{
  "n_layer": 9,
  "d_expert": 32,
  "moe_layers": [1, 3, 5, 7],
  "router_score": "sigmoid",
  "normalize_top_k": true,
  "optimizer": "soap_variant",
  "lr": 0.00388,
  "beta2": 0.95,
  "batch_tokens": [16384, 32768],
  "seq_len": 2048
}
Below are experts of layer 3 (counted from 0) of a mixture-of-experts language model. Rows are named router (the router's row for the expert), gate (a neuron's input weights, with its number), up (a neuron's input weights, with its number) and show model dimensions 0-127. Each number is 128 + 24 x the weight over its row's rms, rounded and kept within 0 to 255.
After each expert's rows: a language model's description of what the expert responds to; "gets" lists some tokens that make up at least twice as much of what it gets as of all text. This comes from a sample of Wikipedia text that the model never trained on. Tokens count by the router's weight.

# expert 13
router [111 163 173 124  89  50 151 114 107  75 136 120 138 138 139 101 141 101 141 118 122  93 111 107  99 112 102 119 142 176 151 121 166 113 120 144 133 123 115 165 102 112 138 138 127 151 106 110 121 142 169 132 163 110 115 124 137 120 142 112 142 125 142 110 136 153 150 135 109  92 113 138 150 134 139 132 168 153 162 128  87 102 151 104 143 166 180 106 159 100 132 113 138 140 154  95  88  98  97 157 115 123 147 109 103 147 113 151 155 130  90 105 163 102 115 160 119 163  85 124 102 167 129 111 150 124 132 130]
gate0 [138 134 136 137 191 118 110 116 142 103 148 120 148 148 154  81 115 130  71 130 153 143 138 162 122 169  98 120 147 162 139 156  98 122 176 129 147 109 152  98 102 130 126 108 146 145 121 117 127 143 111 168 114  92 117 144 146 137 178 159 141 105 157 120 164 139 148 114 111  86 160 106 122  96 146 112 143 124 121 121 125 117 127 131 153 114 110 157 135 132 128 108 176  81 121 131 113 153 125 108 122 159 125 159 129 160 143  95  91 144 121 113 208 131 151 108 118 123  99 160 122 163 127 154 151  93  94 111]
up0 [118 138 154 114 162 167 149 166  99 128 158 140 125 132 113 125 135 104 112 135 121 117 124 155  90 171 131  93 140 131 137 165 113 128 153 102 179 118 152 108 139 143 148 101 106 120 112 140  99 137 144  96 131 152 129  87 116 177 127 145 135 156 146  87 145 176 169 105 148 152 152 163 128 155 154 113 116 125 153 112 112 125 127 136 178 134 157 127 135 115 110 162 142 100 163  82 138 152 135 105 127 178 121  98 157 160 132 102 127 126 174  84 150 152 127  86 145 132 142 122 102 173 130 166 124 140 165 122]
What it handles: Capital I beginning names after headings or "United" (Iraqi, Isaac, Iowa), plus short function words like not, so, under, own.
gets: " I", "I", " not", " h", " under", " so"

# expert 36
router [126 130 155 138  60  98 127 106 131 112 147 115 159 109  84  58 135 105 116 114  86 114 123  85 113 112  82 124 116 153 130 108 148 113 103 125 154 113 114 137 117 111  87 137 135 169  91 140 110 150 207 144 127 159 114 130 149 131 154 109 127 128 150  99 111 141 125 114 101 138 113 131 120  93 146 129 158 129 143 117 142 129 153  97 118 151 152  99 157 115 149  99 118 125 141 120 108 131 126  93 124 134 176 121 130  87 104 139 110 162  96 156 115  74 102 178 119 145  95 131 109 152 139 113 139 107 130 142]
gate0 [104 134 123 156 146  92 129  97 124 129 130 125 107 124 161 115 147  84 106 133 112 158  89 148 114  95 105 166 107 130 107 123 141 164 156 128 159 138 111 124  97 132 148  94 109 159 113 119 119 146 133  99 132 139 118 127  50 117 113 120 156 128 109 112 147  82 107  63 122 109 119  96 114 145  97  78 106  73 114 150 114 115 129 122 112 113 112 136 111 134 137 119 103 119 149 153 107 152 181 115 143 141 120 117 165 125 146 119  96 100 122 139 134 100 167 135 126 158 134 151 115 137 199 144  98 107 160 146]
up0 [ 97 142  89 113 129  96 141 158  92 132 126  66 155 123 168 133 107 144  96 112  97 147  83 136 128 100 142  93  93 167  98 158 139 132 160 163 104  96 149  50 137 126 137 136 166 119 149 153  65 195 143  98 131 124 109 100 137  99 122 137 139 113 130 127 105 139 125 145 106  91 131 129 148 126 119 176 104 105 107 112 124 116 107 139 149 111 145  99  81  95 107 142 113 164 134 147 146 120 141 132 116 167 149 134 151 128 121 153 122 148 119 103 117 140 151 127 109 138 127 137 136 135 127 126 119 143 135  95]
What it handles: Word-initial prefixes un, an, ex, en, ab, inter, as in unknown, unauthenticated, inexperience, abusing.
gets: " an", " un", " n", " ex", " en", " al"

# expert 22
router [112 204 156 139  89 110 125 130  94 129 148 144 175 118 118 107 130 100 140 133 142 101  84  72  92  90 120 142 136 157 146 123 165 128 119 144 188 129  83 149 110 119 119 143 142 115  61 135  97 169 166 138 144 105 125 105 144 116 129  89 116 132 117 124 154 167 140 143 121 136 116 117 154 109 122  91 139 164 115 155 121 106 137 129 158 161 144  79 123  94 121  96 142 145 148  89  85 148 124 132 143 157 149 109 113 134 139 136 134 162 112 133 141 106 135 133 100 158 142 111 115 147 140 121 127 109 138 133]
gate0 [133 103 143 102 101 141 134 127 134 117 122 111 163 165 153 134 130 154 164 132 158  99 148 156 172 111 147 134 121 109 105 126 146 145 124 204 160 141 159 126 155 160 136 139  97  83 105 172 121 153 114 176 103 146 122 141  92 204 102 131 111  95 135 149 105 144 135 130 123 134 180 151 155 137 161 143 149 124  92 123 111 155 133 148 149 125  82 123 131 127 106 115 137 112 137 156 125 129 120 112 164  99 142 143 109 165 153 129 118  90 142 181 111 137 126 137 118 117 153 100 160 137 117 127 134 157 127  93]
up0 [136 141 142 142 139  94 102  97 146 104 140 144 134 199 163 109 124 135 125 171 149 144  96 170 145 133 158 112 132 132  92 143 128  93 103 154 181  98 130 116 180 129 120 133 126 127 141 167 137 110 169 165 125 129 107 154 129 155 112  92 128 160 123  94 110 128 119 133 148  87 106 124 130 112 132 129 149  99 105 107  86 113  97 135 135 149 128 107 117 141 109 120 101 134 160 126 115  83 156 140  85  92 114 159 136 114 147 119 111 171 185 151 109  94 126 114 124 101 139 137 161 146 109  97 126 157 101  99]
What it handles: Name-opening pieces in French, Spanish, Arabic and similar names, such as Al, San, El, Jos, and ou in Nouakchott or Gloucester.
gets: "ou", " Al", " Gu", " Mar", " El", " San"

# expert 44
router [153 142 140 161  98  80 122 153 103 128 122 129 148 142 111 108 145  98 145 135 129 119 159 133 123 154  96  87 119 166 115 123 156 101 149 129 147 143 114 158 113 123 102 113 169 139 152 101 139 170 122 123 133 113 150 111 124 144 146 160 159 144 137 125 117 180  93 125 112 101 105 157 156 122 142 159 136 159 129 162 134 110 161 124 154 144 169 107 119 121 107 151 126 141 126 150  69 127 138 180 134 151 148 144 155 150 163 196 128 137 129 121 150  85 117 125  67 147 128 130 120 142 167 120 162  78 141 151]
gate2 [148 108 105 150 114 153 177 105  79 127 115 150 118  84  87 159 147 129 110  82 126 123  94 124 120 128 155 128 147 132 132 134 108 161 138 131 125 162 161 117 167 122 184 118 139 144 125 165 118 104 125 147 140 152 127 113 107 149  61 101 140 122 139 140  99 159 113 122 158 151 145 140 136 152 120 127 116 136 130 174 105 139 134 139 121 105 160 132 132 158 137 141 168 147 146 131 125 147 136 134 163 156 133 113 119 153  85 135 165 144 144 216  92 106 130 104 108 147 100 127 105 151 140 128 121  80 159 119]
up2 [113 133 142 138 133 138 139 112 158 113 160  98  94 141 122 182 150 123 133 122 100 169  83 122 157  93 109 130 130 173 130 140  89 131  89 121 126 137 151 128 157 129 113 159 153 151  91 148 148 126 139 109 126 101 128 126 139 123 141 154 112 152 130 143 137 148 102  83  60 124 167 119 132 137 144 124 121 144  95 163 116 120 129 136 132 168 126 100  98  73 146 163 110 119 168 102 127 105 101 143 119 145 153  74 155  78 106 122 166 157 159 126 147 147 104 169 137 179 124 111 151 115 142 130 138 148 132 107]
What it handles: Word-final suffixes ed, ly, ated, ing, ially completing verbs or adverbs, as in literally, seriously, launched, migrated.
gets: "ed", "ly", "ated", "ing", "ate", "ely"

# expert 24
router [140 178 183 135  93  47 137 123  99  81 137 124 127 123 147 102 135 107 147 139 120 100  81 105 113 108 115 114 149 164 158 112 168 116 119 152 143 135 106 157 115 107 134 137 123 152 101 116 128 140 177 143 162 110 125 113 141 112 149 130 137 131 132 116 128 148 141 139 113 100 106 149 154 139 141 135 153 154 163 130  94 110 164 107 151 157 179 116 167  87 124 107 146 131 158 101  97 104 111 141 116 128 147 116 101 127 114 149 156 129  99 108 161  95 124 148 109 161  89 148  95 182 130 115 134 130 148 124]
gate0 [104 145 139 155 150 128 135 123  96 148 119 138 115 141 122 135 136 164 114 128 122 150 124 136 143 118 103 127 129 150  96 185 114 123 140 149 163 129  91 160 118 151 158 104 130 177 104  93 113 130 122  88 113 135 166 104 160 105 170 109 221  99 141 175 130 136 132 106 120 109 172 155  93 147  90 148  90 155 146 110 117 105 150 141 130 107 147 129 106  97 115 175 135 149 111 147 129 126 114 109 126 158 132 119 123  96 130 116 118 159 119 153 119 126 126  98 119 154 137 123 112 196 102  91 140 136 112 108]
up0 [153 136 150 104 127 107 152 128 135 164 146  99 126 131  99 123 153 125 116 138 118  82 124  83  96 157 126 158 118 114 164 131  81 140 136 147 119 142 125  75 141  62 160 142 185 146 158 114 147 132 152 132 125 122 100 168 103 150 144 149 113 154 121 103 133 146 182 110 153 100 120 108 111 113 188 109 124 162 158 127 147 118 122 109  91  98 143  96 120 143 140 126 151 104 135 130 148 178 137 146  94  89 138 136 122 119 121 140 152 147 166 111 116 152 120 138  76 137 118 121 129 155 119  92 131 126 114 170]
What it handles: Ends of plural or general nouns such as systems, games, history, album, troops, with the commas and are that follow them.
gets: "s", ",", " are", " album", " that", " work"

# expert 58
router [119 132 156 106  82  99 100  98 106 117 137  79 133 183 100  92 134  85 134 146 134 126 115  77  73 102  99 145 162 180 142 118 199 145 103 122 138 130 103 162 144 131 151 142 117 157  94 107 122 168 134 155 135 128 145 124 128 115 154 127 142 129 118  94 123 141 142 174 119 136 140 142 150 110 139 111 156 135 129 110 135 127 168 115 124 143 158 120 133  81 137 133 136 115 153 118  93  90  91 120 133 133 177 130  99 131 117 163 122 104 106  97 151 121 135 132 105 138 139 143 111 119 102 131 182 120 118 109]
gate0 [173  98 143 104 141 185 111 150 163 140 151 117 118 157 156 127 126  89 103 104 111 142 118 109 133 146 174 129 118 149 112 127 162  93 115 124 120 125 108 175 150 122 121 142 134 138 121 120 126  88 133 162 102 122 158 149 178 119 154 126  91 112 108 104 136 129 162 156 132  94 134 101 148 153 138 121 139  91 154 155 100 123 129 152 102 147  95 126  48 122 128 157 140 101 129 155  95 134 125 115 136 117  83 136 119 110 155 177  95 104 161 116 159 119 165 101  96 146 128 106 141  90 136 131 115 114 123 101]
up0 [123 125 160 136 133 153 126 120 154 167 119 155 118 130 174 108 150 146 185 149 123 111 140  87 124  85 135 126 117  61 127 194 116 132 150 154 142 195 116 100 145 149 146 135  92 122 111 110 125  90 133 111 145 132  82 139 132 142 120 116 121 151 143 105 134 121  98 114 138 177 141 138 150 153 100 108 124 127 121 119 194 162 161 166 149 136 131 169 157 112 130 118 120 110 137  94 129 129 123 117 162 127 137 117 109 141 123 147 108 121  93  97 122 159 142 146 130 116 166 110 147 144 135 117 168 124  94 161]
What it handles: Word-initial pieces like G, Or, Am, Par, Mag, plus az in magazines, amazing, Blazers, in names and general words.
gets: " G", "az", " g", " Or", " Am", " O"

# expert 28
router [123 128 132 154 113  81 149 148 100  66 143 133 178 146 103  91 126 105 141 148  97 117 142 133 109  89 112 123 139 142 134 121 168  89 157 155 163 100 104 138 150 115 118 145 131 161 113 108 104 156 138 131 148 109  84 116 125 154 133 123 117 147 131 153 118 152 134 141  97  98 125 105 183 110 144 124 202 121 151 150 140  86 123 118 117 118 139 116 115 119 109 105 122 102 120 128 129 116 102 146 127 146 141 135 158 152 146 129 132 123 123  98 113  82  42 152 138 133 144 171 100 145 119  98 144 125 123 165]
gate0 [124  74 126 157 111 141 111 108 102 129 175 148 112  77 154 134 128 121 112 130 126 135 160 117 137 107 140  94 137  98 146 115 162 145 139 115 123 123 125 144 119 137 139 154 117 115 117 147 116  89 120 124 136  91 130  94 134 112 147 143 133 140  84 192 108  95 107 174 122 125 109 153 111  89 159 143 104 147 109 142 116 135  76 159 114 162 139 107 139 143 144 117 136  74  90 134 139 106 156 153 133 127  84 162  90  92 116 145 160 157 108 134  68 110  92 109 152 106 102 125 131 129 100 139 127 108 172 142]
up0 [124 119 110  98 104  81 131 126 141 159 118 124  97 106 124 154 120 156 123 169  96 111  85 102 126 117 155 144  92 135 136 142 111 153  91  91 141 204 120 129 111 114 130 139 119 114  96 110 118  77 159  83  95 109 135 141 151 155 155 136 134  96 130 105 139  91 111 125 135 109 114  82  84 139 133 147 102 127 125  72 119 116 125 129 153 157 170 127  96 119 167 130 127 137 151 109 159 128 148 150 107 116 172 108 117 145 121 141 135 121 130 122 130 123 160 100 136 117 103  70  92  99 115 146  84 123 118 109]
What it handles: Spaces and pipes in empty table cells, especially election and results tables, plus odd fragments such as cent, elf, inj(ury), emb.
gets: " ", " |", "cent", "emb", " —", " Candidate"

# expert 49
router [122 170 177 152 114 136  98 105  97  74 137 137 133 155 118 111 155 102 141  93 109 136 132  87  82 130 108  78 147 155 128 108 164 109 131 144 126 146 127 154 118  80 129 167 143 117 142 141 135 130 166  86 122 100 129 129 137 130 129 127 135 106 129  80 128 142 104 111 145  97 119 151 159 114 150 128 155 129 171  93 122  89 138  80 123 119 138  88 154 120 124 121 101 120 130  70 117 106 128 125 142 148 125 125 118 148 140 156 125  95 109 101 129  52  83 161 108 143  90 132 108 134 110 117 150 133 129 132]
gate0 [127 135 146 113 139  84  51 109  86 114 134 164 172 181 135 140 103 117 152 109 131 100 155 110 124 149 105 166  89 162 133 124  93 131 141 150 123 163 118 150 113  97 171 149 150 144 121 145 140 108 102  86 121 103 133 155 129 127 123 119 108 131 132 122 132 149  90 144 117  98  84  88 140 154 137 153 132  94 134 134 145 114  87 108 102 147 129  96 147 113 131  95 131  98 113 133 159 116  91  94 135 139  93 169 119 137 150 142  85 125 177 136  99 119 156 138 138 120 118 137 119 135 100  94 117 115 104  99]
up0 [134 157 107 145 120 126 177 143 110 132 161 124 131 170 109 134  84 117  91 207 122 100  97  91 153 125 118  95 116  82 115 131 127 123 143 113 108 119 149 154 165 127  95  95 106 104 151 112 108 108 122 171 106 151 152  97 142 121 125 107 172 117 203 149 147 159 123 130  97 108 136 109 133 142  99 121 163 108 136 144 131 118 120 158 125 117 168 169 143 139 101 114 132 119 122 144 152 139 143 137 148 104 137 126 128 125  91 128 138 121  96 111 145 127 101  92 161 139  86 134 128 111 176 139 102 150 119 154]
What it handles: Single capital letters inside all-caps acronyms and codes such as FIDAL, NYPD, STFU, IND, CHOGM, and superscripts in units like km^2.
gets: "A", "P", "T", "N", "O", "S"